{
  "moe_layers": [2, 3, 4, 5, 6, 7, 8],
  "balance_bias": false,
  "init_std_router": 0.0187
}
Below are experts of layer 2 (counted from 0) of a mixture-of-experts language model. Rows are named router (the router's row for the expert), gate (a neuron's input weights, with its number), up (a neuron's input weights, with its number), down (a neuron's output weights, with its number) and show model dimensions 128-255. Each number is 50 + 12 x the weight over its row's rms, rounded and kept within 0 to 99.
After each expert's rows: "gets" lists some tokens that make up at least twice as much of what it gets as of all text. This comes from a sample of Wikipedia text that the model never trained on. Tokens count by the router's weight.

# expert 11
router:43 40 58 57 65 25 53 44 48 46 29 43 42 66 56 35 50 50 71 38 53 61 47 27 46 61 49 45 62 49 25 57 62 65 44 44 49 58 67 59 56 40 41 64 36 36 57 61 50 62 77 36 48 24 58 44 67 47 42 32 68 43 29 70 52 53 42 31 46 43 61 40 38 58 69 50 62 39 42 64 73 53 40 61 69 52 38 26 61 54 64 44 58 57 61 48 45 44 45 56 39 24 46 57 45 70 38 62 78 39 57 41 29 42 64 72 56 43 53 48 40 52 43 54 68 56 62 77
gate0:66 55 55 71 36 38 55 52 30 55 45 51 46 52 66 59 38 44 29 55 48 59 40 44 52 63 64 38 49 53 27 60 68 54 68 57 60 58 53 37 42 49 64 51 31 44 43 49 37 41 37 64 59 38 30 48 68 39 64 61 46 49 22 56 44 54 33 52 45 51 57 44 43 43 29 59 46 51 49 41 66 60 62 54 48 47 34 65 50 50 60 58 26 60 35 49 55 59 62 29 57 55 48 29 72 48 39 35 47 47 71 44 46 41 68 64 32 51 42 36 56 60 49 74 49 47 55 50
up0:32 22 53 46 54 51 53 45 71 50 42 47 45 45 22 68 51 77 64 61 53 48 60 57 44 41 45 64 44 29 48 59 56 73 26 48 49 69 56 49 47 64 34 47 36 54 30 38 39 65 55 48 61 71 81 29 62 50 57 47 45 66 49 42 58 24 52 53 64 42 30 65 60 54 69 56 53 43 59 58 48 59 29 59 53 38 69 47 35 32 45 52 68 49 75 57 55 49 57 34 37 23 47 52 58 32 40 48 53 37 45 35 54 36 49 40 59 43 55 60 54 50 36 60 63 59 56 51
down0:59 36 31 47 69 46 51 65 44 60 22 34 62 40 49 56 53 37 67 51 39 50 50 32 50 56 25 75 63 64 53 43 46 52 56 46 52 64 53 47 38 29 59 40 58 28 61 38 64 51 73 62 57 63 56 63 54 47 30 52 60 38 54 52 75 46 53 41 27 52 54 38 56 38 70 67 73 59 51 57 50 44 59 41 42 43 61 53 57 58 61 82 51 47 55 50 40 61 69 53 51 27 56 23 65 48 44 69 42 55 57 33 75 52 56 61 53 46 73 50 51 42 34 35 42 46 56 46
gate1:66 36 53 53 35 34 43 47 47 49 53 56 58 27 49 64 61 41 27 49 67 52 42 45 53 61 41 37 55 60 51 59 62 56 39 62 44 62 38 55 39 47 60 35 55 33 74 30 48 55 62 46 55 54 55 51 54 38 57 55 44 55 53 80 57 47 60 39 59 28 67 30 50 49 79 60 49 52 38 54 42 39 47 50 71 56 43 52 49 65 67 41 42 58 57 74 53 41 46 29 37 43 46 55 57 41 67 38 33 34 44 44 25 51 57 52 50 32 45 74 29 24 56 14 41 63 60 60
up1:45 51 26 50 46 38 32 60 73 50 62 72 51 37 58 47 40 23 71 49 49 58 67 40 69 53 43 54 55 44 49 65 85 53 39 65 37 58 22 45 49 55 66 61 66 46 73 38 47 49 25 27 51 44 40 38 61 62 39 62 49 46 40 46 41 71 39 36 45 43 44 37 37 47 54 37 49 52 66 39 57 59 47 43 55 44 54 56 65 82 58 48 41 50 55 39 41 47 48 36 59 50 51 45 57 38 51 56 54 51 63 32 38 60 43 59 38 73 24 49 55 49 53 60 58 54 38 59
down1:61 69 25 63 45 40 73 73 64 51 43 66 66 56 53 41 40 22 79 45 56 34 50 55 29 69 64 43 58 58 56 59 32 56 48 71 75 32 52 35 41 54 56 59 69 43 54 52 31 49 61 52 45 46 29 67 54 58 56 51 43 39 70 38 53 33 44 72 64 73 26 51 44 69 28 70 56 37 49 37 52 72 62 42 54 38 51 41 54 54 52 34 47 58 45 45 52 71 57 53 57 46 56 53 64 77 60 52 73 49 29 53 55 49 49 43 24 44 38 54 60 22 53 73 51 64 65 50
gets: "-", "|", "–", " 1", "=", " at"

# expert 10
router:36 56 65 46 55 32 58 45 75 56 52 53 40 74 60 44 50 49 56 57 47 52 45 23 28 59 75 50 51 46 49 38 55 55 43 51 53 53 60 57 53 45 36 66 37 48 65 60 56 54 65 33 39 37 55 51 59 38 43 36 71 38 42 71 71 72 49 30 48 47 55 47 51 48 70 69 63 30 38 63 66 74 61 59 62 27 41 35 57 54 59 45 54 55 55 61 44 62 41 65 53 29 42 42 44 60 46 56 57 40 66 59 26 34 59 66 55 39 45 53 45 61 49 60 64 42 74 55
gate5:50 34 46 45 60 24 44 47 77 61 78 22 47 25 56 56 43 26 50 31 58 41 51 48 44 46 49 52 49 55 56 40 55 40 30 53 40 39 41 36 53 37 34 44 36 49 52 50 39 38 48 57 78 40 42 44 53 76 49 42 49 58 70 48 58 58 61 43 74 48 53 43 53 72 50 55 65 55 49 52 54 66 36 39 51 22 38 48 66 61 35 48 39 39 58 57 55 36 43 54 34 57 69 48 46 57 24 58 39 64 40 56 45 78 55 36 52 47 55 41 37 43 43 51 36 59 28 45
up5:44 48 60 43 47 36 48 35 54 57 43 24 41 43 79 44 60 34 58 40 36 41 60 49 46 25 51 59 58 62 64 40 66 69 59 47 51 45 39 33 67 62 29 51 56 19 69 62 60 41 66 72 61 58 34 47 57 31 50 36 43 30 56 34 56 31 63 35 71 49 46 46 51 48 51 46 55 56 50 52 40 57 37 36 46 55 29 14 52 61 49 52 47 53 37 67 64 52 58 54 72 73 48 59 62 71 44 55 58 54 46 52 36 49 62 44 53 46 71 46 41 48 61 53 54 49 52 37
down5:69 82 52 76 43 47 61 57 25 49 57 51 51 60 57 59 54 44 52 46 68 55 56 69 32 22 34 75 70 56 37 34 19 53 49 41 47 32 54 47 55 40 49 59 55 54 51 63 55 60 59 27 63 61 65 67 53 28 50 57 23 39 58 30 46 26 48 69 23 58 42 55 50 62 48 44 43 54 37 52 44 28 52 54 66 52 81 77 55 63 33 52 52 77 52 69 55 44 54 48 50 32 28 15 59 58 43 47 57 50 59 12 53 46 57 53 43 55 52 50 39 54 49 42 73 52 41 62
gate6:50 63 42 57 62 41 58 52 36 56 57 23 51 53 66 50 51 26 39 24 43 34 31 52 44 67 45 32 62 46 37 47 49 66 51 39 39 67 43 56 38 56 50 51 68 54 37 43 57 55 50 67 69 48 45 58 61 45 56 35 40 30 31 55 76 42 42 32 49 52 75 66 34 56 49 38 34 58 74 38 62 63 48 28 52 38 52 59 41 56 56 71 53 59 70 45 56 29 42 43 50 58 57 62 60 65 48 57 33 39 37 46 33 41 58 68 44 29 57 43 61 57 63 39 37 60 62 44
up6:63 55 66 28 42 82 69 59 44 59 51 38 77 55 70 35 28 63 60 33 44 52 58 65 38 48 60 62 53 60 64 34 52 62 67 54 53 58 66 42 66 59 45 49 37 60 72 68 70 54 68 55 43 57 46 40 54 55 52 81 49 37 59 43 48 22 53 54 61 47 59 40 60 67 60 33 58 45 37 43 62 63 41 46 53 64 48 42 54 41 22 50 57 33 48 49 37 64 43 56 51 34 62 37 75 52 51 48 57 44 39 47 52 56 58 53 48 55 68 37 46 65 31 55 44 41 53 53
down6:43 49 57 42 64 42 39 25 54 45 62 61 49 80 43 51 31 46 55 66 33 47 50 48 54 48 39 60 64 56 39 63 51 44 43 55 38 28 58 46 41 57 32 58 62 75 69 40 58 51 40 34 51 49 31 40 22 45 25 40 49 38 67 41 41 40 59 70 39 45 57 69 59 60 32 24 56 39 55 50 44 68 57 39 50 64 47 52 33 43 61 66 62 47 50 43 39 43 40 68 27 17 51 49 45 57 61 40 30 58 59 56 58 42 44 60 38 52 50 32 44 33 59 59 42 61 23 77
gets: " the", " a", " his", " he", " The", " an"

# expert 1
router:47 37 58 64 55 41 59 35 66 48 16 47 21 66 40 52 48 51 64 36 47 53 39 46 18 47 43 46 37 37 26 60 73 57 53 52 39 65 44 59 43 38 27 44 47 51 75 46 56 56 66 32 50 29 55 40 73 50 45 23 52 44 38 72 51 60 35 39 50 39 56 59 43 56 65 71 34 32 48 35 58 71 49 60 61 32 43 43 57 60 60 42 56 66 78 50 64 18 39 73 53 48 21 63 52 52 40 68 55 40 52 42 32 53 66 60 52 41 42 42 37 51 44 70 58 42 58 70
gate8:81 59 45 47 43 57 48 62 62 73 56 39 30 55 38 47 43 72 50 45 50 67 38 58 57 46 50 53 42 24 60 68 41 35 69 56 38 45 62 36 53 59 43 45 54 51 73 60 63 41 66 49 76 39 34 50 52 54 53 54 29 47 39 52 38 59 63 42 41 49 50 61 40 49 56 67 39 52 30 62 46 45 62 49 53 53 45 42 36 69 51 69 49 36 41 36 33 41 36 44 55 50 35 41 80 52 39 39 38 49 18 41 62 43 53 64 61 53 73 31 52 62 35 38 44 63 34 37
up8:58 51 36 50 57 49 57 53 53 55 43 51 16 55 40 43 54 62 57 43 55 63 39 66 61 51 34 54 29 52 58 43 25 43 83 47 31 45 62 40 54 53 35 42 58 66 49 67 65 42 62 55 66 37 49 50 51 57 57 47 42 54 53 60 62 38 76 37 29 56 48 67 34 61 67 59 23 42 19 48 31 60 50 42 50 41 38 36 37 52 56 40 68 45 38 31 63 51 42 32 58 55 53 67 71 48 42 47 34 51 33 46 58 43 46 58 53 53 42 29 58 48 42 42 43 50 41 57
down8:65 62 64 51 66 44 48 41 42 58 27 46 42 24 48 72 43 38 45 53 53 57 42 40 47 44 35 47 45 36 61 41 36 45 50 42 33 48 48 27 51 49 66 28 44 37 58 67 70 46 46 55 61 67 40 63 54 59 60 47 24 52 49 23 46 52 57 63 57 55 58 49 42 58 55 45 55 44 32 40 33 35 69 45 48 60 50 22 50 58 69 49 44 36 30 61 44 47 52 42 30 33 42 33 47 31 46 41 68 59 34 40 56 51 30 46 79 64 60 45 51 57 50 36 40 63 37 35
gate9:49 45 56 45 45 40 50 63 47 36 59 37 57 70 58 39 52 57 42 52 64 58 59 34 38 66 38 62 67 50 39 67 56 28 55 38 54 48 46 21 47 61 65 58 50 56 30 57 47 46 62 55 63 43 39 41 52 56 46 57 52 44 63 61 48 46 52 35 58 42 58 37 61 56 52 49 33 39 44 73 60 43 59 63 41 69 74 67 52 77 39 54 52 59 63 37 57 55 45 49 47 59 25 47 67 52 53 32 68 37 39 46 44 47 71 55 69 60 43 34 45 49 45 59 58 54 60 43
up9:43 51 47 36 58 60 42 69 60 41 56 57 59 55 35 32 52 31 47 38 48 47 56 71 48 37 54 60 63 44 64 60 43 59 59 61 48 40 34 67 45 38 56 40 56 22 70 41 57 53 41 48 42 55 50 34 42 48 67 52 42 60 57 46 63 42 54 42 54 43 41 43 27 59 45 28 52 53 43 56 51 42 62 38 44 48 38 46 63 56 47 61 31 58 51 60 40 52 70 59 68 56 74 52 39 55 61 72 49 62 45 53 45 53 48 34 45 45 21 57 29 60 47 41 47 51 23 49
down9:38 48 33 28 45 34 48 58 57 57 84 47 61 68 49 59 59 48 52 35 41 45 40 53 38 47 64 47 58 48 83 52 46 58 45 73 45 41 31 53 53 10 49 66 52 52 33 41 66 57 46 52 54 58 44 50 49 43 43 50 39 61 48 67 58 53 62 37 44 46 57 48 44 58 36 50 46 50 49 50 67 60 59 53 35 21 47 39 67 35 50 51 64 27 53 44 42 57 55 49 51 48 51 46 41 49 47 58 45 65 35 46 51 52 55 47 27 47 57 47 64 73 45 56 25 54 39 56
gets: " and", " to", " or", " with", " which", " but"

# expert 7
router:35 41 53 69 51 58 49 38 49 40 49 45 29 64 50 50 54 70 60 52 50 40 48 55 34 43 51 48 52 60 40 38 62 37 60 43 47 74 51 66 50 39 34 62 43 48 52 61 60 48 66 21 34 34 66 48 79 25 47 31 60 47 48 70 59 59 31 27 42 33 57 62 53 62 56 53 44 43 41 53 51 50 52 60 58 46 35 35 60 70 62 61 54 72 71 48 66 47 44 61 46 42 35 46 38 64 52 54 52 50 61 35 43 36 67 58 52 20 37 40 42 59 48 59 68 47 45 77
gate3:71 60 59 55 47 56 38 29 70 38 37 61 77 37 44 42 56 25 62 48 57 60 47 39 37 69 54 52 56 60 36 62 57 44 47 37 50 60 36 66 61 65 32 68 38 67 64 47 43 39 35 45 49 39 55 62 41 64 47 43 47 62 45 58 32 38 37 43 50 51 50 58 44 34 47 48 54 51 48 57 47 38 56 63 45 59 52 53 57 42 57 30 45 44 58 43 42 60 65 49 49 48 62 55 28 48 72 63 51 57 61 60 55 46 36 59 74 37 51 53 34 65 65 41 37 37 54 49
up3:45 59 64 53 44 57 73 36 78 49 60 61 61 52 47 61 62 63 45 34 75 51 65 43 35 80 58 61 34 71 69 64 56 45 57 66 47 56 38 52 57 71 47 55 57 50 60 50 33 42 55 62 45 41 58 54 53 46 51 35 61 47 42 52 50 34 56 21 37 44 37 54 55 42 51 36 64 42 35 51 49 44 54 64 30 47 54 72 68 61 29 33 39 41 60 42 29 58 56 56 51 68 54 51 49 60 68 42 44 37 79 53 50 47 58 51 52 73 38 54 51 49 61 42 43 54 47 34
down3:56 56 70 63 62 78 46 37 66 51 51 42 72 65 81 78 42 63 60 62 47 53 20 49 43 39 51 76 42 53 66 70 68 44 63 38 52 54 32 42 52 67 60 49 45 47 63 37 38 50 59 54 69 34 52 70 48 87 43 40 48 66 58 27 39 35 41 41 57 40 54 50 47 45 60 45 26 46 48 51 50 53 54 52 64 77 41 61 44 27 52 37 44 27 55 33 43 61 64 52 48 36 60 70 64 45 52 80 59 59 48 41 53 40 45 44 83 43 51 30 43 62 66 42 75 40 59 20
gate4:46 63 71 40 72 55 61 35 36 49 37 54 45 76 53 52 35 55 44 52 56 80 36 50 55 44 67 57 68 52 64 56 51 45 52 31 48 47 54 67 50 52 81 53 36 58 57 33 49 41 63 47 50 49 44 25 56 29 40 23 52 36 68 50 48 48 53 39 72 53 60 54 40 57 53 42 40 40 69 49 65 49 50 50 34 45 65 64 48 42 51 35 31 55 44 49 29 24 47 49 56 70 55 43 32 50 45 72 71 45 48 35 51 60 42 51 46 28 52 52 25 49 34 59 50 59 55 55
up4:39 55 52 50 72 52 47 59 37 60 52 39 64 48 48 58 51 51 49 44 36 72 45 40 48 54 37 41 14 48 56 41 59 27 41 69 53 70 38 54 49 59 53 36 70 40 59 57 73 40 61 63 45 33 46 26 40 26 57 65 58 36 60 40 42 44 46 48 42 54 55 58 34 46 63 51 45 43 64 41 63 51 59 41 62 44 29 56 56 42 58 48 61 58 54 71 56 45 52 61 57 36 55 25 38 35 46 57 47 65 62 56 58 54 44 35 36 29 40 43 37 49 57 73 36 46 67 55
down4:41 48 51 49 45 49 64 58 68 57 35 54 41 31 42 33 69 42 44 49 63 54 44 74 51 32 65 40 57 48 44 46 50 33 69 51 43 60 28 46 43 69 43 60 64 62 49 55 48 54 37 74 66 47 55 44 65 32 72 65 52 51 48 50 42 38 58 69 54 63 36 49 62 68 35 70 66 43 59 55 40 40 39 48 50 30 38 64 57 50 52 59 25 46 31 29 56 61 44 59 63 67 51 59 63 61 56 47 43 45 46 50 27 52 74 42 42 64 34 56 37 55 54 65 47 36 50 42
gets: " |", ":", ";", "|", " –", " -"

# expert 5
router:36 50 49 44 65 42 50 40 73 36 44 43 44 62 39 34 42 60 55 62 80 43 44 33 30 58 59 58 66 48 51 41 60 55 55 62 35 53 56 56 38 48 27 83 27 38 37 58 67 51 54 36 21 46 31 31 64 27 46 51 55 53 53 67 57 54 38 37 54 39 51 44 53 65 55 48 56 38 29 56 59 59 43 64 63 56 41 33 49 57 54 58 50 61 55 52 36 57 42 65 70 59 41 47 36 66 35 50 39 33 63 67 24 51 79 65 51 43 38 47 46 56 42 66 60 55 61 63
gate3:46 68 45 52 52 67 53 37 58 34 27 48 66 19 44 30 57 30 61 39 57 62 46 40 22 74 59 65 45 57 36 71 65 38 53 44 57 53 44 78 61 45 34 56 28 64 55 40 28 64 27 39 58 33 58 60 38 38 38 62 58 71 58 65 50 42 36 63 52 49 65 73 54 46 54 38 51 47 56 73 47 42 51 58 58 45 48 26 54 37 59 46 51 37 48 36 39 60 68 52 49 64 54 43 53 57 55 60 41 47 64 46 46 56 25 49 78 38 50 43 35 43 50 28 35 37 60 50
up3:30 62 62 53 41 54 58 49 70 38 52 63 66 36 48 51 71 66 37 44 64 56 72 37 36 66 55 52 42 73 55 59 66 51 67 58 44 45 40 65 47 58 50 58 57 51 60 46 36 53 56 51 54 35 62 62 44 34 42 34 63 54 53 51 61 50 61 40 54 40 49 63 51 54 54 29 61 45 42 59 51 47 47 81 45 51 55 78 48 56 34 49 50 40 60 28 26 60 53 61 51 73 62 49 46 65 61 50 32 53 67 53 61 46 65 52 58 49 43 52 52 43 52 27 55 33 52 38
down3:57 70 69 51 46 64 58 50 62 68 63 39 68 50 82 76 55 64 66 64 32 59 27 61 38 69 49 73 40 72 63 57 69 40 42 55 45 66 45 39 23 63 56 26 50 41 56 36 33 61 56 57 67 41 53 64 39 62 38 36 51 73 73 39 51 51 52 47 62 46 64 51 38 45 45 42 26 51 47 54 45 65 58 40 60 54 51 60 38 35 49 52 36 47 49 49 57 67 77 50 52 39 43 49 69 35 52 64 63 56 51 64 66 44 35 21 94 44 53 30 44 75 74 39 53 47 67 12
gate4:44 48 59 45 62 53 58 38 39 58 26 46 61 66 47 43 28 58 34 65 70 70 36 46 44 44 55 40 45 44 57 54 58 25 72 28 46 41 62 72 54 59 75 56 37 48 51 44 57 28 45 40 34 50 37 42 50 39 50 24 52 33 48 50 57 33 44 51 74 60 53 51 44 59 41 55 45 54 70 48 50 41 50 43 34 46 51 55 44 37 53 31 54 52 33 61 29 28 30 49 55 68 60 44 38 45 67 49 48 41 60 38 34 62 39 65 59 36 59 72 37 55 41 66 49 46 61 48
up4:40 65 54 34 66 57 46 67 26 60 38 42 63 39 47 63 34 54 43 36 36 57 39 33 56 45 35 53 18 47 43 36 53 35 39 66 54 63 45 46 56 45 47 39 41 54 82 51 58 57 57 49 59 51 62 46 47 40 81 53 60 48 45 44 49 43 57 46 48 56 68 38 26 45 67 68 37 44 56 47 57 46 36 43 53 58 47 58 60 42 42 50 56 43 50 55 65 43 61 69 60 33 48 31 42 42 54 59 55 62 55 43 71 39 55 39 41 22 41 60 37 51 53 51 44 54 55 78
down4:29 49 45 64 46 52 57 52 53 53 39 48 42 49 55 51 66 46 37 39 63 55 37 75 33 51 81 45 64 58 34 73 57 23 53 45 52 74 59 49 40 63 25 43 55 51 49 50 44 55 32 58 66 39 57 56 62 41 67 53 44 53 32 56 34 46 51 48 50 59 42 38 50 48 40 66 45 33 67 45 54 50 50 44 44 38 57 79 70 34 51 52 28 63 28 21 42 49 45 41 64 56 47 64 67 45 61 48 52 50 54 46 26 55 62 31 30 66 45 66 49 50 48 56 50 56 47 49
gets: ",", " and", " was", " is", ")", " of"

# expert 3
router:43 58 55 49 51 30 61 46 60 52 44 28 21 65 35 56 45 60 50 43 61 56 63 53 39 50 61 64 66 49 33 55 73 44 53 58 61 43 59 57 49 24 36 60 44 43 63 40 47 55 62 33 44 27 56 45 55 39 45 49 69 34 36 63 54 60 58 28 42 28 49 59 53 52 71 49 60 38 43 63 65 64 53 59 75 50 38 16 46 64 76 47 47 43 62 31 34 66 50 51 42 31 40 25 52 62 37 37 51 48 63 68 28 36 68 63 37 43 41 46 46 62 47 59 54 50 66 68
gate3:50 64 47 47 47 62 50 21 49 28 45 58 63 21 39 34 38 29 69 35 57 58 44 39 28 55 46 64 58 53 36 70 61 46 49 42 53 64 47 56 63 58 31 65 40 44 69 46 33 42 39 51 50 38 57 61 37 34 25 33 61 63 35 39 53 50 52 43 40 35 47 73 42 32 60 49 60 33 56 80 38 54 41 56 54 54 57 42 46 43 72 31 59 47 49 47 47 62 59 38 49 66 33 42 46 66 61 55 28 60 62 54 41 57 35 52 61 39 63 60 38 43 43 35 37 47 66 55
up3:24 63 76 44 37 53 64 52 62 50 60 60 75 44 42 64 64 60 44 46 57 49 69 38 41 57 39 46 40 55 47 70 54 51 65 44 57 63 52 52 42 64 43 37 61 63 75 42 29 62 56 55 48 46 59 42 54 41 32 30 50 30 50 55 60 47 62 30 31 39 39 60 51 43 65 49 66 54 54 75 46 60 41 64 46 46 41 70 59 76 38 22 53 42 55 41 37 43 58 72 48 72 50 55 61 62 55 51 34 62 70 49 64 46 60 53 48 60 39 58 43 57 66 29 51 46 48 37
down3:41 56 69 52 38 60 43 35 54 62 49 39 55 52 71 64 63 54 62 54 37 44 35 57 36 48 45 73 51 54 46 65 45 56 47 47 51 64 56 33 41 71 48 39 47 38 66 35 52 52 57 53 66 23 53 68 37 62 39 54 46 67 73 20 54 45 36 59 45 64 66 56 42 53 53 53 32 26 40 37 47 60 53 43 50 75 67 69 54 24 56 53 41 41 48 66 49 56 53 52 51 46 47 52 53 44 60 65 54 48 48 41 56 50 27 44 84 38 41 40 51 49 69 45 54 46 59 13
gate4:61 61 63 35 63 50 56 39 43 44 17 44 59 69 45 41 30 53 44 66 63 78 39 52 57 43 65 45 48 54 43 56 55 40 72 27 44 42 49 62 43 49 63 53 31 57 70 38 59 35 48 47 52 64 45 52 34 37 47 39 58 39 65 58 38 62 53 47 69 43 55 38 42 50 50 54 38 49 62 44 49 46 76 57 35 50 59 69 47 35 62 33 53 50 40 61 38 31 31 60 43 69 42 45 32 37 52 61 43 39 57 24 51 48 44 55 58 36 59 46 28 45 39 78 41 51 54 70
up4:44 50 59 40 69 55 37 55 25 73 46 48 74 34 60 47 69 46 39 43 35 53 52 41 53 57 38 58 42 31 57 56 42 44 46 73 49 60 46 53 60 64 42 56 72 43 81 51 47 58 65 35 69 35 61 17 53 49 48 60 69 39 45 49 41 43 34 53 52 57 45 49 24 43 57 58 40 34 39 54 53 50 28 60 70 49 49 41 43 48 44 55 56 51 49 61 65 44 54 56 56 31 57 21 49 38 33 52 60 60 53 45 56 43 30 33 28 26 57 48 46 59 63 49 29 53 55 66
down4:30 60 51 56 51 62 51 79 65 60 24 62 38 58 58 44 69 52 44 61 66 27 47 68 40 32 80 28 46 44 49 46 55 23 55 45 42 72 46 51 49 69 55 73 56 48 52 36 35 54 38 65 67 31 67 38 56 38 66 59 45 53 49 51 31 55 50 46 58 53 38 43 61 65 41 77 63 31 59 63 41 44 46 32 48 23 41 58 55 60 50 51 28 58 36 34 64 58 38 49 51 52 34 48 78 71 56 39 48 54 59 48 35 47 73 47 30 47 41 55 53 55 67 36 65 51 49 27
gets: "\n", "==", "C", "===", "S", " R"

# expert 15
router:39 57 66 43 50 43 62 38 63 61 45 65 41 69 46 48 56 48 59 35 33 56 47 51 32 60 68 45 44 42 36 53 61 45 53 61 38 63 51 59 37 29 33 43 50 57 63 63 48 55 68 29 47 35 49 53 68 33 46 44 55 38 44 70 63 76 45 39 56 40 48 40 35 48 54 56 59 39 61 63 70 70 49 58 72 57 49 33 71 54 78 44 46 62 59 56 52 54 30 66 55 39 36 41 49 51 52 58 64 42 71 33 32 57 63 61 43 42 48 42 36 79 50 60 53 53 58 66
gate3:44 48 56 42 45 66 49 38 68 44 33 74 51 42 47 51 43 33 55 55 44 60 51 37 12 75 55 59 54 70 32 66 67 49 50 43 49 65 56 64 51 47 34 58 44 53 67 64 41 57 27 49 54 27 66 57 38 41 38 52 55 70 36 52 43 47 37 43 48 49 55 57 42 60 49 46 55 39 53 71 47 42 43 56 55 50 48 47 48 38 50 23 45 61 54 43 43 50 54 50 52 53 42 44 28 51 56 58 45 57 68 68 44 41 22 36 55 37 43 46 47 47 49 41 42 49 62 59
up3:39 63 58 55 51 52 70 28 72 43 56 51 65 53 50 49 64 56 49 57 61 63 84 46 51 66 57 50 35 51 67 54 48 46 61 45 41 56 62 41 44 72 45 60 65 58 77 30 33 35 47 52 63 43 43 51 54 59 37 38 68 51 52 52 57 46 49 29 42 31 38 63 69 52 56 37 56 47 48 53 60 40 37 64 40 44 72 74 58 66 17 41 40 44 50 40 35 50 44 56 43 63 53 45 44 53 67 50 44 48 72 55 63 38 48 45 67 62 38 57 37 54 70 36 48 55 48 41
down3:49 52 57 69 56 77 54 39 61 50 58 39 57 62 61 64 71 54 42 43 43 49 38 40 43 44 35 73 44 78 61 53 46 35 48 48 44 61 34 33 38 68 51 55 51 49 76 41 44 42 68 33 72 30 38 58 34 82 39 49 56 70 69 49 51 37 33 36 60 53 73 39 34 53 57 52 21 48 46 37 35 47 51 51 57 65 71 61 60 40 44 56 41 41 50 50 49 58 51 74 53 42 59 66 63 34 43 66 66 58 50 46 66 46 17 36 74 61 48 37 56 69 58 48 55 31 65 19
gate4:59 60 70 42 49 59 48 35 42 56 11 44 53 67 51 62 37 62 37 57 65 69 39 47 48 52 73 57 54 42 55 44 42 36 59 38 58 37 63 49 47 47 69 64 34 67 69 48 42 42 50 28 50 67 40 32 57 35 57 36 49 32 67 73 45 57 41 46 69 49 43 52 58 63 31 51 47 44 57 43 54 46 70 46 43 50 73 54 41 47 48 43 38 55 48 62 40 25 29 59 63 50 53 52 32 33 54 48 54 26 46 37 56 76 55 46 53 38 56 49 43 42 37 70 47 49 53 50
up4:52 53 55 36 66 60 47 61 30 64 40 46 65 56 63 37 48 45 47 48 49 52 53 54 51 47 27 37 31 45 45 69 40 45 41 72 36 70 37 37 65 58 47 45 64 53 66 50 52 40 68 49 56 25 67 26 56 21 54 54 56 43 51 42 47 54 53 50 60 58 56 44 36 50 54 63 46 40 45 35 50 57 36 61 56 38 47 51 67 40 52 60 57 48 31 47 67 59 61 63 44 42 40 23 42 32 45 51 44 67 52 64 57 40 35 49 42 32 56 52 32 48 38 54 46 44 53 79
down4:39 56 27 55 45 51 79 43 67 47 30 43 41 58 66 57 69 50 39 46 64 38 46 55 55 55 75 38 46 39 53 59 41 33 59 63 41 64 47 44 38 67 49 66 74 54 43 30 43 54 26 61 64 57 43 38 46 46 62 46 51 62 39 57 41 41 50 47 38 48 64 43 64 69 55 71 73 30 62 56 41 50 51 32 27 30 51 47 56 47 42 48 31 60 38 51 48 56 31 67 49 55 54 55 74 62 54 35 36 48 40 51 49 51 83 46 46 61 48 65 46 70 70 46 49 67 54 40
gets: " of", "'s", " his", "s", " her", "ing"